config.toml
d_model = 320
experts_per_token = 8
d_expert = 32
router_score = "softmax"
balance_bias = true
init_std_router = 0.0335
vocab_size = 8192
rope_fraction = 1.0
init_std_up = 0.0365
steps = 12174
Below are experts of layer 7 (counted from 0) of a mixture-of-experts language model. Rows are named router (the router's row for the expert), gate (a neuron's input weights, with its number), up (a neuron's input weights, with its number) and show model dimensions 280-319. Each number is 128 + 32 x the weight over its row's rms, rounded and kept within 0 to 255.
Before each expert's rows: a language model's description of what the expert responds to. This comes from a sample of Wikipedia text that the model never trained on.

# expert 14
Description: Pipe separators and line breaks in wiki tables and lists, especially filmography rows, squad lists and name lists, plus Role, Episode.
router [ 90 125 156  94 138 116 116 121 108  96  42 111 104 149  68 134 138 139 125  78 170 115 104 110 127 106  49 108 102 126  96 114  95 121  88 179 109 144 110 100]
gate0 [143 162 141 110 149 159 148   8  98 124 135  69 118 155 127 188 153  97  81 132 180 163 128 120 117 155 166  58 144 115 128 115 140  94 135 110 152 126 121  96]
up0 [153 140 172 108 169 152 151  50  86 110 108  81 122 150 130 151 142 122  80 156 192 171 129 124  95 145 136  73 130 105 124 128 164 127 153 131 164 101 132 136]
gate1 [137 144 164 131 142  93 130  93 102 185 162 133 130 135 104  93 143  76 137  85 111 135 154 150  89  87 120  81 145  68 149 125 167 125 139  67 134 201 150  60]
up1 [123 131 123 124 177 103 115 109 130 173 149 147 140 139  91  72 138  88 112 103 126 131 162 134  95  86 138  99 150  76 149  93 151 166 108  72 131 161 136  82]
gate2 [106  88 174 146  68 133 115 160 135 165 122 104 145 118  95 149  97 110 163 114 107  97 143  80 124 114 109 198 137 155 144 103  59  75  95 144 167 105 108 101]
up2 [ 99  85 145 218 136 139 157 165 154 173  89 116 137 122  99 115  84 112 163 131 116 172 105 102 176 116  94 150 106 152 115  58 131  65 120 124 103 146  76  55]
gate3 [152 118 104 115 173  93  91  82 153 126 111 161  88 146 192 122 166  51 135 187 105  99 195 147 131  98 176  89 129 122 100  84  62 174 139  91 127 162 138 180]
up3 [101 206 119 127 146 143 168 135  98 142  95 131 161 134  79  55 100 181 112  95 220 100 120 108 129 170 166 160 193 163 140 121 128 105 136  78 109 169 143  87]
gate4 [140 161 121 142 112 128 113 149  87 111 154 120 164 133 146 145 120 123 181 169 141 160 137 117 156 138 141 128 112 105 136 111 152 122 181 126 134 137 134 112]
up4 [104 152 183 130 101 113 141 104 140 105  88  77 114  87 170 106 143 104  81 110 132 105 122 113 119  98 122  83 143 123 139 132  80 118  65 144 124 163 150 137]

# expert 20
Description: Field labels and pieces in taxonomy and biography infoboxes, such as Synonyms, Species, Place of birth, Website, Ensembl.
router [143 143 164  34 126  80  94 104 120 147 126  95 124 123  95 148 152  88 137 129 136 108  78 113 156  87  56 129  73 142 132 161 126 126 116 169 152 134 104 137]
gate0 [122 143 133 162 124 134 160 109  66 145 173  81 115 133  56 135 152  52 140 163 119 164 136 155 134 122 170 146  99 121 120  85 129  70 195 124 132 138  82 147]
up0 [ 92 133 115  81 106  77 114 135 171  84  82 183 125 131 163 112 129 192  92  92 145  92 147 125 122 156  58 108 131  86 128 179 162 169  73 136 105 112 147 102]
gate1 [138  99 111  85 168  93 163 142 114  71 185 189 101  99 155 111 103 147 124 116 152  90 104  85 154 118 123 113 123 148 120 175 108 145  95 154 139 201 153 146]
up1 [118 107 137  99 140  91 126 109  76 130 214 196 116 100 155 106  66 190 136 103 125 124 132 131 137  98 174 116 123 135 134 231 131 149 120 145 151 167 154 137]
gate2 [127 141 134 171   5 107  96  53 178 136 176  77 108 190 173 143 152 128 141 126  93 191  71 162  95 100  95 161  92 156 102 133 179 116 126 133 122  77  87 153]
up2 [144 158 127 137  45  71 131  76 173 149 167 103 134 179 149 152 121 111 156 131  82 187  70 188 127  99  87 156  84 167 122 171 182 123 102 156 134  71 104 159]
gate3 [144  97 103  76 135 166  96 146  93 117  95 115 185  61  97  96 165 125  79 143 124 137 114 162 167 149 176 124 138 142 165 180 218 134 117  97 119 127 133 137]
up3 [169 115 124 120 114  91  91 185 135 109 108 110 133 144 102  92  88 126 136 137 156  94 138 184 175 160 118  74 125  98 169 154 173 104 156 114 111 121 129 176]
gate4 [127 105 186 114 161 130 140 192 148  47  74 151 153 131 120 106  95 169 179  94 200 148 110 211  81  64 125 104 129 102 145 152  93 173  72 167 151 135 158  93]
up4 [122  93 156  72  70  85 127 105 131 178  98 106 147 101 134 184 155  75  67 185 132 103 153 134 170  73 109 147 150 104 166 111 131 120  89  96 138 134 155  88]

# expert 56
Description: Final pieces of surnames and names, such as Burns, Wilkinson, Zhitkovichi, and pipe cells after Win or Draw in fight records.
router [128 126 149  87 111 119 110  87 140 122  42 114 122 162 134 192 138 112  99 118 142  99 106 143 116  91  64  87  83 102 146 176 127  84 116 179 136 132  95  99]
gate0 [177 132 177  87 119 124 113 100 132 134 129  93 129 154 116  90 117 148 150 152 155 222 143 123 223  83 123 116 116 149 185 143 103 108 199 185 153 114 107 180]
up0 [121 110 103 123 157 166 126 129 126  80  95  99 128 104  85 104 110 108 130 198 175 126  96 136 116 117  53 106 130  76  81  94 131 130 110 132 130  77 137 129]
gate1 [120 162 190 181 113 139 132  87 142 101 113 116 116  65  75 131 128 166 105 121 166 166  90 113 105 141  87 146 133 143  83 186  95  96 143 127 129 142 126 123]
up1 [145 134 198 203 117 134 102 107 136 108 132 144 115 100  49 145 113 170 130 162 135 164 124 123 118 133  98 144 181 130  96 209 113 122 147 112 142 113 130 136]
gate2 [ 32 125 156 207 174 123 145 109  91 171  53 118 165  85 184 111  89 161 159 107 135 155  96 116 105 175 122 109 117 111 107 168 165  95  63 138 128 142 113  82]
up2 [104 137 121  50 147 154 160 158 141 111 135  92 127 141  82  89 133 138 114 110 128 100 155  99 133 132 106 158 150 120  67 120 136 177 126 105 141 153 120 119]
gate3 [108 166 117 104 156 153 109 133 117 135 210 138  88 109 142 143  82  70  75  93 125 125 159 129 110  74 147 136 175  94 149 127 174 140 108  75 132 163 134  87]
up3 [136 173 142 103 152 135 100 117 103  91 213 175 166 131 134 110  92 121 133 123 125 151 134 126 129  67 133 137 133 143 133  86  89 149 190  72  91 169 137  43]
gate4 [131 119 113 164 149 135 137 100 102  90 101 189 136 141 187  97 147 120 187  82 148  96 127 185 157 141 138 184 190 149 140 174 137 161 103 175 120  94  75  76]
up4 [122 162 162 116  85 130 100 145 151 105 164  54  87 118  78 117 109 113  87 167 113 118 109  68 116 128 123  44  86  94 101  78 116  75 163  56  81 175 189 180]